Weights of a small mixture-of-experts language model, trained from scratch on English Wikipedia: 12 experts in each of 10 layers, 1 pick a token.
Below are experts of layer 8 (counted from 0) of a mixture-of-experts language model. Rows are named router (the router's row for the expert), gate (a neuron's input weights, with its number), up (a neuron's input weights, with its number) and show model dimensions 384-447. Each number is 500 + 50 x the weight over its row's rms, rounded and kept within 0 to 999. Numbers have three digits each.
Before each expert's rows: "comes after" lists some tokens at least twice as common just before its tokens as in all text. This comes from a sample of Wikipedia text that the model never trained on. Tokens count by the router's weight.

# expert 4
comes after: "1", "2", ",", ":", "7", "6"
router:545419458471480489406549373577601559534591555525561520446494480475435543472423453586471513549567547433404590467539431490444512547460518498547536441524529467466475558566508455557519412549477477
gate0:482577491530564510491516548549547463562457481486479463482518498490516449521449412513564462494468590525468559457539545585547372541554515429493484517463524546480475476494533484519512578459561495
up0:557447505511583558490515430474477514532534544467428406441447484489453454484548464494489481497467523520476518502613599498517508595406536501433518483477473510418513561507528629492508532484557528
gate1:475493434527514442531536508467547502475554476538524547468422500578490398455486473524520443538511607488469534503521551548449527609504398536505481498590515623491510461483502563529497568576500472
up1:531508530467497543505449483568498502502441478583547521488592524449515529584435581502457466522530424433521490598553482435569540526498524519402511519465484464507559477561466527390484469444548490
gate2:615490521487572502492654541538456508520511482488465583510479455516503496497473582489502509396480507469568535576478567459495515467545524539448600493520424410509516568492440467461458518510560562
up2:435509532476500465443608488552458435539544522439392555507423490544634496551591599477646477400573432558466472581482528515481467534537518406515403483545444455534572477591480402516505496499517554
gate3:508612534451507430497579467593561543514533397517529510612527506521507437479516505592454518470457458524532505506491496540604479543537526406494558489430461519481520556497491425433525514543632607
up3:455500512450460495538525545538514489402508543581530598474587442464566454516414567506483498606541553464457421516460525464551574539507463580471556451616533546522551455496466497559522464550440527
gate4:515411555454519476592428457521543540498484484514561510497486574484511540433521509508490596446577505509510487424521500462414473541456513464487544390466569494456576490490509468468538422494559462
up4:521470404503516527498556487528481484488541527443492558486556456500480511565552537518529502526397426485468520544438513503577454411575474615499468509415472501517584529542437467451396547542492527
gate5:518528552494441509509402531621420465393527466476496544579508525494413511520425433547547558468484489483495539478434465545555475474475438607511550482550420452465446516517542497609510550521470502
up5:523400524498545463386473546643533469506464470348495552613482462509502603478558610541577485471495500426503571485464486481516512549376494457480542464549564479539403518584506477552545487441573451
gate6:441532535411480513593439401528509476496438541488523463531546487496586560428435469500558499512512464510449501461484474460446476433506358453531526465482491518501460478465491530497482522505515512
up6:497487547486554497478587594509474590524508440562497546509528533463475466484480562518524576525437476456543513497428591594544501474481457538447411569531606469416450488531476611534460476465498580
gate7:538493548363462435489478482529457544534568468423471527443554495443486476435488539442494505541522432452512550416432557598448482456566463512569529453521524467425474456464493448651557520462541496
up7:496484503597518561503442476523548490459406473647508551486452446567531540540492442516491466383518445492511382509507455605604463493438443386416562505508501526532502624563453508526434524434500490
gate8:517480490418606615440437517543482436506519584496530544522486581416478431517455505509480478563533521511381429447489512508527431559487434565563493470528500501515638499443570570507478550465556443
up8:468520488521537388460448539595442429439485507507498531474525401540440527485452515404435568477541428533516495525458347482493607511449522488519508513474551587509510647563529521488575504404503509
gate9:448516563489488489423567526442533521454595480514439496498536510493546533436518487421572528506488601491453455489421537566479561567408606514354439542477516415529568360552528449438428406565538484
up9:538514458561533540568506448546475465594440625545475558492403436498518496463420595538451502486588430510549570489510447428494418451497447524509515520516435565511467630487454468519478528533503523
gate10:453465521452484416484453463572404490484542509498503549455565458564564554548484513529504531412505608550534526467540509444524421548416477503529554470463533495454510455503470484510563506526507601
up10:482572574543504551493564523456511508494496544419618513515482517561536530446612534477511531444458496484505473510461494470442507473446477528361419480493563371572541522477488450510546461442568489
gate11:444468510446424447451443462601594474456564457508523432481468450500565501508440348431519437513457442526512479469574420526518540397530587524458433528468485563444494539524576503565520510503553472
up11:500574516425556466518572439562415577527556423538542519440524466413419538408478414408485480506493470485467480411531453520448506488521517520581463456499563527477508475483518516382460555499384620
gate12:468552488553546486384404584477568471513450570458452440519572479580497471482327423502442469388404488478463465494527462480458464410545479447570540546501410425515557515569536432540514529550596508
up12:615492496521547426435537498598482554487510448481513514562469534552521453419502535520509536468467567488354501528544510526470532409503468449470475495563587601420528432466519514524491512487409447
gate13:502560516486513457491549542501516529537490397458541554496525482494552510508490541500532487542525473510486597418533477509518478481583455505508565520490567520487479432607566570627460516577529513
up13:561428534477502483394529617592493488539516439477476570466528468486520546476474540568480532495548466449574581480432480502491522470498488566499480499514564477536495446576455480567466409519507485
gate14:519496431532528471495427479496518423522530457452533465532551514523527549503445478485531461475483499616450510444425529425546448529514468521490569506532545558479580534490465566499533541512504537
up14:463563576527460549451518496485497508487505508521425518483465457475470427600520495544497547447456443466581488559489524506458490527537574484503559459513563509456524450512524452487447524460494513
gate15:484504424441476463521534461491447520535471524508503427480521520477498514551451472512537399486558587378492466591464521433570461449467549475468473522515511526523504484406462489603510467440578540
up15:462481561640433492524443432425499429516547545385496521469453487535496525465615532487445493530520601534514552430527509522497621425514497490561494595550499466476532559479535477526445541575568415
gate16:485437537458543556601459479508601520540541520505474537519476483535577468521505436519429492544473570549424512462461434455527406475492503476491490416468464536554490526497509392538529477574545474
up16:465460464452492521538392532490490529509516424515509569538496550572569523515504502519462485452467382534499501447453502576461513523562532481440460533571448535592440521460501499480535488470560579
gate17:432542484504456460566510491494433563520455487602500450426509558508503471539527498525508502492559513483508551499542449568523514459512405442439411394483422496528417493441511488454505414504484448
up17:488467507486525542529480435534433541505490537424544492479503547425490496496513480579416461504489547492478548501511442557444471538433569552567585482505511587427500481528552619455507486497529536
gate18:529573515479495567470531416564549618391495482451540491424480511509509411479485535452527507467510500488573502419537562437541486637516551511508496569507550492413536507567448521555495547528482500
up18:613511462598530518525537569424565558497524421567473482509492554466505510558402563360425491429495496547541482349577477478543502498500526518531569438574548477435488575499503493470474498416515502
gate19:512469554561434444508461508567537505595564484463511527477474527548508458426351508395475479559532531469571549492441510588504467513453545508461493493540621515455503500586496450415446566544538424
up19:471461546516466405605439513462498549537502510473313535510579506487566494476513456459497509517555565500491603463520495590542432495419549570525543460481512535466535408496534379464456520439481428
gate20:472456485552640570475590418405563512518455539487581555530459543521522579499440392470491445429507510474528651415576494455510480543396492533519531489454435443468499460545545508604458489517481479
up20:461399471562574608519511479424551528514407549432475476513477490454459494543398438520467603451399569491539573504519539574493464476485496561523400493490505464530468521488494478489415403525508495
gate21:570484535464444504534567518588502499426484465516471582473520453580362539433446475565481499450560567436467458491447494499523476498474541533513573533525430482583548466417559540558503501509504512
up21:513532543533522502585507430562535457470543454496481671476424522474405563515493430567512496572464524471494466482494459593517515455564439615402481495510457492576462457474508566495493426586489617
gate22:542462544533463494472501482450515519438573548546472416511507417500521532401543476546381529476492524405472517445529414501522532546503511538584515437489460521475496513533596514589558441490721489
up22:465430441560518502548436551439560464474569490448406497522471562559602469562464558514495593483521549489473529591387454523455514558433534529445533503546433502495413528481474537456520447485468405
gate23:434482496543476506514447470506511546452554471518475465383565478492542478464462439572452536552437517544535445496512452545424502457360467438430351473449492508493428535432421565432540442523579573
up23:460453491502385491447510576473468452568500524624432509448496537501467465479454584481463466531484510529488582477446543551511491512464555562545471538614499424428380459444453350566500586448493550
gate24:433526526532468452460449454472459501446492455573416569456440495521431504606497488457500572464526479557388514527544506484488552444562506580512490549479546567478470475439599447508499543536584519
up24:549573427467465587467516428459491479492555563455556502499486433526451533600389390435579588453569442545455496522424483451467566420444490521466483518542435453459562583463564530427425514527513518
gate25:545520549502489510520594565524422561449584450459549563517558462449438456511575379500565540505560445454555434473508490578536434513516531540427498505379493430559459443454516414511473541396617537
up25:466541571433481408467413499455491468483425569566440408503490586593551509520424490498458508449488531554520517469454539493512551446462478471541522565493486543471534580505543569491532524606437544
gate26:495506524434492480477525525494549523528551471662415462383403496539563490521578536435482503477535451526452521450522460470463441400446474491439549479519441563411520551569487494597570409514616516
up26:519435525476469499497527522524488487434435449587422489555582633568599614437509434480611465477470532554485465585488479572495425522551526543512511516546538515547517519482519498506505550555560507
gate27:516530502486509439423455406510450478512456519504533454494501490499470524603416492525544589508513371487475528471567510495453428530471423528610594494579464550455486522536531519437530498477508573
up27:515533500548508424544572589428488525476516544389517522531566622570462492512475645437513511526445513509536537467456560496386512492457550553494455522477441473525479542539441510519450504472393467
gate28:560505478584516482512557503463533471466483367467475548435524465473514525522542500545546501497490547650449481447537456502594549587531554438477471499571495433555460438467575419506504507505527515
up28:499483426411500495526456544552506450565496572518507529465558512436438490461515476435519671390503494558584550543486541449507510513478473536506469547465551436431431528572469552468478567630487570
gate29:528522578402423456506433589426497513546542573585506473529490498462460473456440567525468423457454457534469506474501447330487409587502437521467546485428458457527436581521450486533547544518528621
up29:549499550486476471434567502443474548532494395586547536481549503472550483568481504421432496491452468423512457526427500456567510460523518565476381526487479608562510418471503477462559472615479574
gate30:546544461499464483590463455481466501493481475533370520523452642474620520445419408558550446536549543479424517399556488506472472498499503555561584501488546517482454538394501515446510458530504470
up30:471539423459368434491460439531470538434510544582454473507517527446510516489414515505501429443453492461481476424506487562505442482533560526486522437480509516486495558426457507526555502476523532
gate31:507527491456478552509449500521547459540579454473540473512488515499441524459505497490524496476471505495491475474549481456521542516561530471462434515439494488547450502520455561559506482480575466
up31:462597369471404544499461449498544484511517530522525439526539562603539563470436504539572432461468530479513460551490454479401550592469498495471418609470486481521502503572409432488471517467463549
gate32:509486498465415526490613478577410541474665523465503581492534497515447510456537382563502470603435395482473517517514427586563483516588518457475481596453472482439558452479456355443415491495495507
up32:438501586634486569457542451481520531457413587494576458533519504497527546534616479403474502512574551492492495504622496545419622548565436520494601548464448568604479515481519443531541540432520450
gate33:494458458459582442486447375508583521507500504515546535518515579502397558450473443473478539489503462473428545448485527544522513592459505424546568548511602494550520528424533509540473515548553494
up33:481515425565442409531527498538496533482525519522459496516486402523488488542544548556472538454419484507464535535456506388515547516434465471557469655504435501391483507492490524457556553481488500
gate34:521517422484496559500528541492571490408479493544416515490511521481411572431491520451443513476506477523455454463515538414519477567465507569528557531487529459449488452464526568490484413524540462
up34:461537453571476539501464436502494493528556517615501527436488502494423505426517473575425522498476504490512545488516552406526500527578553535496441410627629413530477417496592584447524495449461538
gate35:519406551474551499393549518504474500560478520586476423599455375521495496474520423505490514567538489471494490554495583403494479511563485494476564539525461540468493481504570533547586463460445493
up35:442488561524512531513506486464464419583396560564472389476444415465526516424438486521500494506529506513579504525549449434483461589488476529442487437528451505503460437596545501539575496470522523
gate36:510481547497464518506462549543528532549478494485500489503552547471482464492410496546514480487555514508430503471541480540488570587474633577442506534519438471537467441520483464495472526563594500
up36:552453447508614475460515415407482460514473488520492464561424523634357511490484537452449485512406572459559479441417504538463487435565522480665440425437515432502573507479431536513499576410537528
gate37:464572414498544508507573510404495512433467430507515510492546479523550576433485512479517474532444530559548509521486463512456459524470513487497487503520473557471530507555536477520426502450564582
up37:576392567526467501476412565473493504552498455489523523482475538498536587488476409387469474507440459522490505547481509449563675611528548575410480514503446516477510494494476458456604547521424472
gate38:532409532529501530521525468478393484459579497450425504458509474452482602436481406434526428402504513492504572415492559515497479603490468406504560544487531491575415479533501411550471479439555548
up38:469507460501533486401400464414542435607385499591477447506489490553495567519488702541449548464457615560489461551548457469521529437512574469479444441473423564477440578457459472443495518532525504
gate39:439411480473494540456537500461437487499546526525462467414505485541576479432419533521463584441534396528564528537485508427388489453494486560427544490529467445483591493440491493466518484538503530
up39:529503488526480530423459496491539439454461497450394459497469532513461547474545523558454480462460492490517501526467457531486520581505504576492504464577435443529469476498513556502433471655471463
gate40:531564490522535484539601496544469585518544529528488469524570534463431423427435424493492433514458425435497483448503556446459463495576579497473504495539500551622514527523508555507593441423517507
up40:612505481499505548417391466478526468530517474458450414492474545579587617526580468467481483538437493555500512523499451511538558482487397581479560464492530545569489467503449534490413487511542507
gate41:479532525513518529548449467543494582426513490489465525474486517495392563517430427521582485491513443523587600536497525490460496589429515538524534489497540557361350477442451390569436468475515494
up41:478522508521476516426476450503492468385578524563440522431494377443526482493489531494531497456485513482413555426470425411426447513534465541485470411515497543500342502461482437505506527492479431
gate42:539394534495538529513532545463452403539577407442518537522578597396436509391493449487531513569572432572442542492619518475528585496526575490539507537469405486527513504455511495541594488508571537
up42:460498542420385449578516532523506518468528462522502472474485524509428425523426542495549493498497550481513462438466483450499494505485564431484504515528490585423475409555484492522429507593519472
gate43:537436545506543545488567473565474485624489473552585580492537523553544557500426391452493510455501537468495515480556502426465525427477520472537483478512501520593552478534518452450519481507504420
up43:556413558475498521497517494482476569615500573535528537479394488493593463536493422476426534469550491458501535436535453558441513461463440426542494497430500561543451552439610495421465518494438465
gate44:502488468498531534461496474511402606387517512466411599576593514480515473500463456491498516379462460488384383549570487475421562518518525552456592539405517507503485560456409485452465488481476477
up44:527502487443521424576404575517464549494476457487442546514500553395494457403522448461538519557571493512525458484540552614465384490450480488448546545492536482424445636534487515521546468515553472
gate45:545611427519546415525536413478480488508560459504487680482549471513455454449522413564517463587488545500448498534535566588549459504569486430485444502506505492417509496530430467478573572448551545
up45:502516528406493523504456560507443463526417526500382469491463488436496457480577624518513514438542448496491456548512493477473594466449467634571690442603453430559483506443512489531431402444536467
gate46:558558503566486535581539558513444612462482530535560493485518517499458479582515466502485480513460444577604515462561460470482538447533509421587501466478502444538592444442424483548517543530553512
up46:484431624537480502455526441472625475538429490530528569555535508550567481463451487535547433492517474542516402553464559441409449543541401512442476539529535522530523450532553406531455545571547484
gate47:567428553439490505399449537492520485438466527478455574500545523605554514466447455534528484467551435406450575509542531568599532445555461542549637421453461468509453480628504471519515458510519537
up47:414507480535497615524432538518452480529533526452510498491438483437586455462436442434492509483498543645555469419537484422433530506485557504501426528529509437536476504534500481502587494449497573
gate48:474502497532475567598584529521458515506450481518439511471514513453386380487541549563545524543543442394498595439485564436480539493524510521555428508497445491471511408550553502503554518467563482
up48:482554523426451545509445512596528459526349521476510463532419382378502527549420435562568488477519529528521534541434476448402528417486555511606454572471522553531535482541412435449526556438532517
gate49:493451512482483588477549452513578554429509575523455496421501477527483551461444399493558536506520534508435534526536476501433418531516538532466495415545425554526561424423512450491587536418502435
up49:460483396439415620496546538486462638480505532483462495438472461554513589450546442466547568546516576597450435527517520446440426501543463546513509359470484572494564446446495501530603446501486527
gate50:494515463442544522505502516479551402521470554538596548488531494555481503493487506532470520497460461506476610521486458507534467576529503494578480423479509528533529544527503464441525487509515482
up50:489496476432485537519542515479518492457446516518459483507464483609484508530444538424484525499411532490455418576539518439593639503556557522430410437594568533574501493501525453486509426467420551
gate51:440456556478467588421469496499494542501489543525566479438542480499529527467559513461500558508549467431539572498531484455587503545472522396492497480543520546531460457654628564551564499529496455
up51:429558613475497523491574498483465442468494491535526464559675574466465543452488559429470602514557554444530467534479524505393531529585455563490547419543477454505563564486509558401510476471508484
gate52:528469436505454558488510486432519533583651478516516423474517485499443533512546484453546517560451562437502674466513519571514509492559453525481475430514471546481433452413550518456551544514485461
up52:465472527514432489445521555482429576572582483545335515514485554508466576560516527541444438521476507533444540496466515523480591437511463495450526503484569553449476540447443502502456569579460444
gate53:545508432478515451514469501594553460441569479541589526568507546500500465535455501537508522495433502517557464400528489518401571501530509487583376481521515463527486506429492489511509573479536516
up53:469528472504554613573494528461481526583508500499542455557421567498440518565438453504481508539428486542499461510584523453602514556482522396445576557475452426416559645444541572532542539506539527
gate54:549487567412438536482446442551511494523429500493486464532438570493484483458479435472431563521477512585482617438428566519620591533492506545623565448485550443534493518577520511535488568504541464
up54:551540462469473496546514498628467454544472492481599515560500550583583492460560475482499567605530531490544503530432494498497407529485529487559488473455482511471539536417485498450561478556397552
gate55:483507462447523563505462469443507544505431594432501488525484522461518502484481388509555459413505471432499522384539500502491493515445464572562498496506400503522543522517483449493445489600469530
up55:484477401552487509469484468465516489571454468385485403468494502422565425574543527521548498553495484473472500552426495435541583434485422507549448470448511563446517515473584540482456539408519484
gate56:480550494423494561511465432441413506534492522541542423483514484535536605523398446532472456532538471368473462487510448543563466519436442442456617466450454639479514445454496470520526556489457501
up56:474458554548470513447453547533558510472504542475453557511468468450456371501503505513520566477523530511500483584507487464429577510514607559555480496514508417567392542566481580441494478430457481
gate57:448422504462477574556572439625433502408514579450493522471532416483431499471481505469578536438554524452491477406449485494493470493415541507505469563556544486537507495502570478529554539448510549
up57:510435538474358529488587474501453472468524563487495580443496387531453505505625574528528557480436535466466505465544386591507495516469621405524520491563479502449569490472596399603518459395594491
gate58:497480508425432515527438531573578503489379502516513499528517508518522476519557554474521509532583597444538514550561479414441573505540523485499486463493540516522499566462487411506443485540584422
up58:560468420554472497453536464470508426582492523508551460363524464481501372426454467558475485509435424484510426493466394509491502601563461527461499542515499531531458420584485425427442553495516602
gate59:457549495461495491457453436508500560507482507490449586477487605485519466508476407474538447506594524446488524447451412563487545415492448455500523578443492511463543527522482408510539500535514492
up59:465506494484521560435523537482564495446543516518597581422549551511547513529534380551513551503565539525527468472348544544442477540528464491563489449550521503398528516552498554477556502477443450
gate60:548485476546491460436517485453537455529505539565536523497545460495419509502467537493533506555548543493442457415536458480450491505476442587432531466513467558456470531577559493539528533530448514
up60:482498562549525457473528452473529485541524452592519502521512583496531518517515498446500490480559548506441481449597458554418494594511454489546395497526400574522455515595548583494460483573465498
gate61:411560585466420533445403526511477463500506597530459543521572473482496551529473561465499482431483485576550531483505498442605482444598434519497428531489603498489464493511454509559436521443523439
up61:488497468640528500654535517521513566512577448469491451408412497558424545553592460436496445529620503385482459473490543506402578512505573482511486428452419496555600485420453533474458525552471577
gate62:428472466429524456480412570476440483498539498439453508566468492475446367470512449561641501543522515496505482407570470550458463480532466495421545424507561429531429527479559510508450408452548450
up62:483508539528490451560481453550525446543479454509484527520568589513479467495514546470490549477582448529501473487505403526490497496486537509543478590473385604444522452511444466510446459450432483
gate63:531527511437521572442453429491474533507486505564501504453473551489418451551561434555550534516473472444540560515566510469618473466580542438568535466471467501500493459521510507522555588573511551
up63:506506478567535612437488498544505554456559549605520477503569432357587471547604474500515529499499531468589535436503508531533482556507574546465367470530496433676440489473514504435527431458434439
gate64:510471425488507583556476477482547493526553499558499455494571542494487570435402550576622515423488457478486454419505418479433498491439471559547469582462474428501431589477563418541539473514515489
up64:426446439499455420499449419472528520447592492505514588493595501523545542480393459464448519418474474517414540442494460499454490532526536548565495544454471508505535555453494453454524461553507560
gate65:440468471490540541530555319544552487495539494588497452498494444643385432384425501447492508489517548524498520558457523432537591504533496441436569456498474550502522480494532532481472556466489415
up65:510466524534507458460526533472451552460474554493491502487541580439493527464646599434470425489504498595563447450524418473546462558522538538454435547465479532438483512467450518470451428557478529
gate66:493391487460505422518574465425492537387613450515529520441500520544531402402568501607539405506426461524442519535531513523483452475545486518533480524519478518488481459532490497491542490487605453
up66:480456503461534434546555486446537589536515484510509574420570504487603523500498543640485559468478515602451545480504592510548486447486483518533485562560422473543605528458534484481524453525500543
gate67:620416561564477511475534555544542561503524463479497459437509517566570521448544407472563528456436539574571454526457450504480462491462518530534455548532512527571496490503492366494461487460561572
up67:528529454494526476498569511512471499539479485550518564554565546527601533513509523545458456484522476556599453494629525464498474504545552401468501473494482476365414442519441542540531420504479469
gate68:507450459494445536528530568504563465447538483505413435497495520510523503515554469412572510471479527566504479488512457419478463443495493496548533440409543555527514385468535475472601557523520469
up68:450466465529486504504531523458554514536497465477421499516513521479483551505443433512604523505571570502448576540412520541461443506455577513548535445520457459514505444517513413430595567505452471
gate69:487487504491455427455584381498535487554515494573496493473576504464402572506520493500565465508506408477471582514474486548497535534510481488436543562482525525568444638428508498434439520533514518
up69:505528478505439471475540463578511552517564559549468521527538500477484455473543557375492459549485386437511559418423421499475455475519478477523484393547593625525408526557512547585468471499437520
gate70:493520454531488564610447512490483488424514524477524571510461459466525540467475535450467527460488454542541474559459463532501508436415522429492416539416465519451493480477571519460401641411565451
up70:508496533491473526526426542493451532535440535493564477578396444528552537456583489435490505520571479442521473572502486494432539374502505481488466545484510528418547520523493575457422575419448495
gate71:543443543416512544542512438530503475488458485566511504490451560463480409469381474549510584457495415530507466530519508502446569623494518518476438552492479542451559600448553558466495566489602455
up71:551561462488465500467525504504458470584475450511559455599410585585399471496507612417452473487523420529482564572518513589514481582427525494493575463479499662498473442512455465514428479426529464
gate72:543508481441478543498508474479527533526546643439479441440480518521490422448524417524511503485419552579409425529533545427494542455472561442446548578438504501381559573450479523419540527522519506
up72:500508468594465543458511513403505499485498403534448510527523546515380473509516565446459413488488481435492491470469478533472517478502345525578504456506485478578446568506567499629426509479419530
gate73:436451619578512604594453485518439463489454562536456504548517478484464520512535535490440433569517473527435504474539523461477452532417595544472516461519480488467518542508482474500488557486530469
up73:324554524508592568533531497509479400511502487542552499556464435459472597508553530447475462472464418486433547489479464465533552471449504514566518459446542467493516454463490545530535410488567471
gate74:591513542397496537502441553571448493500511487589586404429502518475618505457515431487470544514486520506500565525420540450461500492528550598463588486547545453419442498484544490521500476502493445
up74:352570542513477579595521457509393507504510564557451501570437416501446479532453452541431472540510401482495436493538502471473411515459491523444418412535499482549597601504446430415521517538505485
gate75:504537524524479556463506432546487578567530562512570463494537563561476548590480442549502528480404432493497471550505551463552473496557528583483544525458420448481475520491501507570614525401592598
up75:415522468519473535485532496381502463481446571489522497571480539509527546542449604516467463523438474539504596597523522602510473493505510513535524503429478522518475564528508430619522472539509538
gate76:511438449408501513478576532525443534479497474479595488491556556451557475472471487592560513539458525457479522539467535545517547511537497505517483451551490521439557461526571436421550517532548506
up76:506553453462542390508438612481470525454524396512517451526475538461594481552448422487524487550495509502498481516616506478449469554557508482495575440463478509493473403482494449454444506583481499
gate77:536529602449560422471542506497461512467456514470451342495447432551449444549428594461442514544469526513543564375442542418556419528562447454557558524458408595464501555552558495580422522497554551
up77:439499528549397451523385510499474584511569566338516502456409422514540562505530485539421522485396505455519462515489470561566403480438440490490519477489528549484449479459413489405462491518521566
gate78:494585515461572497479569427535455581485474485500392577403530536505500441519573389486454476487543522494558509497525499459448508462470412472547530532488501532425479491487548469468500480508568491
up78:485553469505518555503514400614521587445574512523414651432508397436448537499542447489452500577542527473537527530548444413536540568488409508513518545476532497515549459572503512490474522475554466
gate79:441475514512421443441555545465519391525466544465537470549444477641448582504432521452582495522545476574532469458440438490453527438501520515519420601511555535472476462597515468668441457518501404
up79:438453538503416430413380546581605496565475545457452534544419508522522510455380392492460468580481462488513516357452540525537523567454441495512421503490506521515464537461510433467585490522539530
gate80:496522508534578500532557396547531499362558485396505473481488508510546532477460435526516482584432541571605485468409430532429559447443435549510554517457477406417496471416564479486463491567546560
up80:556475533554483466587540444491402467382533544511491451632531453544436578508485520492459591459546505518474530436491429433407491489484427561497601511528545478498596547471537386495567455501504543
gate81:483495496477525543548565424472529499503549425452443484518619464552440472532492490431448500544461535456521488532525505530499517437514462542601450509405558536543549381435476443582542569406468455
up81:557557467526479351438532600510456573508473524472487509540422525556566538541552528433416515435420592490437454501534446566479542505459544557416583507585548457423421565584551535497464506542522459
gate82:450509566556489459431515412461502536552559478456484508513509569485627491499462434459474528538386469509467552338458541550536439483460475516477479470465524380430509464501520567626515433463484544
up82:525541576565541468468477447426427496518518475521514473457391604440503591607492463511424533579426448606431564407445506498547414445432452522465555522546485445499428498581535455586487473594436479
gate83:558439534484536478509498505503508573495546469507408464573482506540423443431370367516494443526456483485468509433511542498605532516480536450452510450444555491384506503553570578512471412568500532
up83:514434516442508585544498497548606562391508475462490488516396446513451543453414444489430433528464498505474430499493581485567511431522514481377554483557581537419443424513487504511566471503506572
gate84:491447506431573555463438491493462510524465500481515548390484443543530453374486522395540538517472483483495520451529445530512611502444556541457501442488550503485546446494463400447588476476476523
up84:473549530502496492560482428529586499526487457553446551588453484492468513516516481512556422509524581495468530460449497495479487572505450449588435505492365491479490564429418498517534527515465395
gate85:466495474403455452472415436517526515508467551507503521457468447429529338403479387566421518520547553519467458420395483486523471473531477435563521513491508546392560489560468509511561471560549561
up85:457438567538527563555508546414530482474521488585503464577519549509562640591487500475632491424510537466503413464543567500554499507452599481457569603445495511538542500530501500449449527508497543
gate86:476630537532557600439447452517451518594462594459514505516500462439426460469465400476430492537461594464477536511432407526503540458469548616463483481478577509524421557509538442579558508459534527
up86:542390501492449460575530528453550482514420469531589505555450518458568465535531553527508509503441499459478452528595551463566526567537460514494510425588522430452541478445578544499525565518512460
gate87:512627479452494521414519493594479557459542560459534442576487512547624460505530462444601540500445510406596442380541530543521486460454470591563515483490564459564513435403535499505538519474556489
up87:534460490582473533484388575546386510525496411551502510537485579448473463448478533513431526499540516472449512472472461529460367505469428503445532446453479506575461488482560466546619495482499541
gate88:486590451444536529506533454494515395477535505499418565399588494579462478468468491459461559481449481437460530500413483573458473444505614526468500481518524492481487595563577553551546533571575581
up88:543576467442455477519482477494476419405427472538539483473504531569447533511415486468468547486445497455521498517420470501555447552503560590480487434594525484447479476525569480580538460542494532
gate89:555530512549613514506540471536470507521540450499545604458560457494575551467495474513460482575487505512553488477443445488572518560491454436457493429449549515522562449549479459581481578499467518
up89:562443500493465522547533507447452499374456471439624553421464498399569476415550574356575547520497493534494514524455577443585505419523524386518485577466534463575520446531501544525483459504399559
gate90:559425519561431526471512415482495556412468455495438494500521516517484506467448552547573510473569513510542499537428471527467524477525482570490520563530450482440501514521473461472492427492486480
up90:451538506494523494503464448568495446467450495415616462397490491461530468549479478443431465527446461504451444554514539498464486501530554644553536471500515509488490530543474524433577559452516623
gate91:538709488499596595445547496505477483426498560386553482500537553584596450531518485503517536522390441445474497518480468531477557478521460486455417511552425479522496469436478475584472459467498516
up91:552498502502463481521547525447440439593463467580493460487491557554567493519501548529555500532471536564572540467479470571478546536490511444581547538530529510592536520473527455430509505420453529
gate92:489462422464561514486525551475499434575483442465573504453511531565527533394530482484500483490537600464431480466461475537548456539515459529397474542486478552511602459500541454483436553540569502
up92:427477569549617499478535538501513464461508506537559510475430507386550513496497537514525483459514458479473508515515447474429479513510568514478434474418490513493503411549542432488576476545624502
gate93:506541466408471592532420569445484523532523535570425512411467453465447483433565518513470502430441441511449533533595436454445483423556576503374372522429464482431405509484527477413542480480600532
up93:515451510586592399508541508461509441496480594508482456523493472459524431493481480544472559549426546460535462596495483442504471415453592393501530515535495527491476496524537465476479481461512509
gate94:533479496506580552461547424523559496518489526472513562478482485469515607479408548569646447600427488520439522524555448446488520441431483428445507553440528462476525450539564458454496522539528481
up94:536547495458427532551497382448512549630518504497453435493513477500454520575479557373513509530540537509522517557457477468518597544511487504493411423541347492473362525436514486463492511521435532
gate95:615574543486472459504498502553428463460626420604526538447457519529563472470477477521470490560482629466525567491497497471484442583472560404488553491452528518551505532388586541500533564457531551
up95:399467514450536525504424476491571463565583568415383567566499498476459489487526523536591476487509441565563434431445452477468553472459433530689499497460494460526541452560490518447505485486505500
gate96:469450547608460562480424517479479466547466427549461511400544517514526389468492517474564434527415454549445520437521572508482560469446537492408484531509459437472472545497579546582428521485523538
up96:473422473518476617604423538504457499475512447545575540513462534563575396509517449538525452497506524521558510499496432370512548571537480508511514430528485390488476597455492604417484510456520449
gate97:458486491524544518550525508470424486450560523544419476436590509447544526520436490504524552476436617454529496511616365465456539475522558493507549552448443474508543448421522537482441390430493456
up97:516473453518554478513490604519603524508543550519539453474541472509476481474542502568386576517454434531494534443508496533485473553450520500504515450395446541468546525449485462581596479477434519
gate98:488532523448445447459483447484416474535611493568565396590451465488519520535472565498424503501487486427526425415471533471464501475495468437465502588477455539557473502531538482441535509545515418
up98:412563507503528532458453453478451457492502405481450433478557482427597557512522524427543456462555392521467464427560563645501447464497472484599548540543507397465524479479565563494503525474469491
gate99:507423491410546511390594453496506463468421479567597535463537445533519632513497487471470597448492492511539475501499490479576527465501631440458419499508613475556467491506531379516558435524519544
up99:485470519504463529409539527479612622563580504533454502497539495443547437543425419565539493479566496470487519446506412565539450571473421523564546425394384523429532536534460568560476589491480516
gate100:501523548449521458452597547549443421493436366553468550519420553550500528473452511431440500503468479458482546483525450505467500527500471471429551526494560480473530544514466450542560505563600488
up100:504503500519506440567537392538508563495531509414524384514647562566477550507539451492518443456448500458410552510551568459531522434500430622549526553530431432535474466510541537410495520440462513
gate101:483553479492511528542543509516572540424512543496471605493500532468510544401467413522478454609462529536521573394465501447477486552466521515647560564462547571468599499478524485430526463550537477
up101:539518465499521517416513536518473435537530535527511482548509469520439519643543571501508434499515475472457480586527443499461503529551476463410526475480536553515494438521430555566424536531425486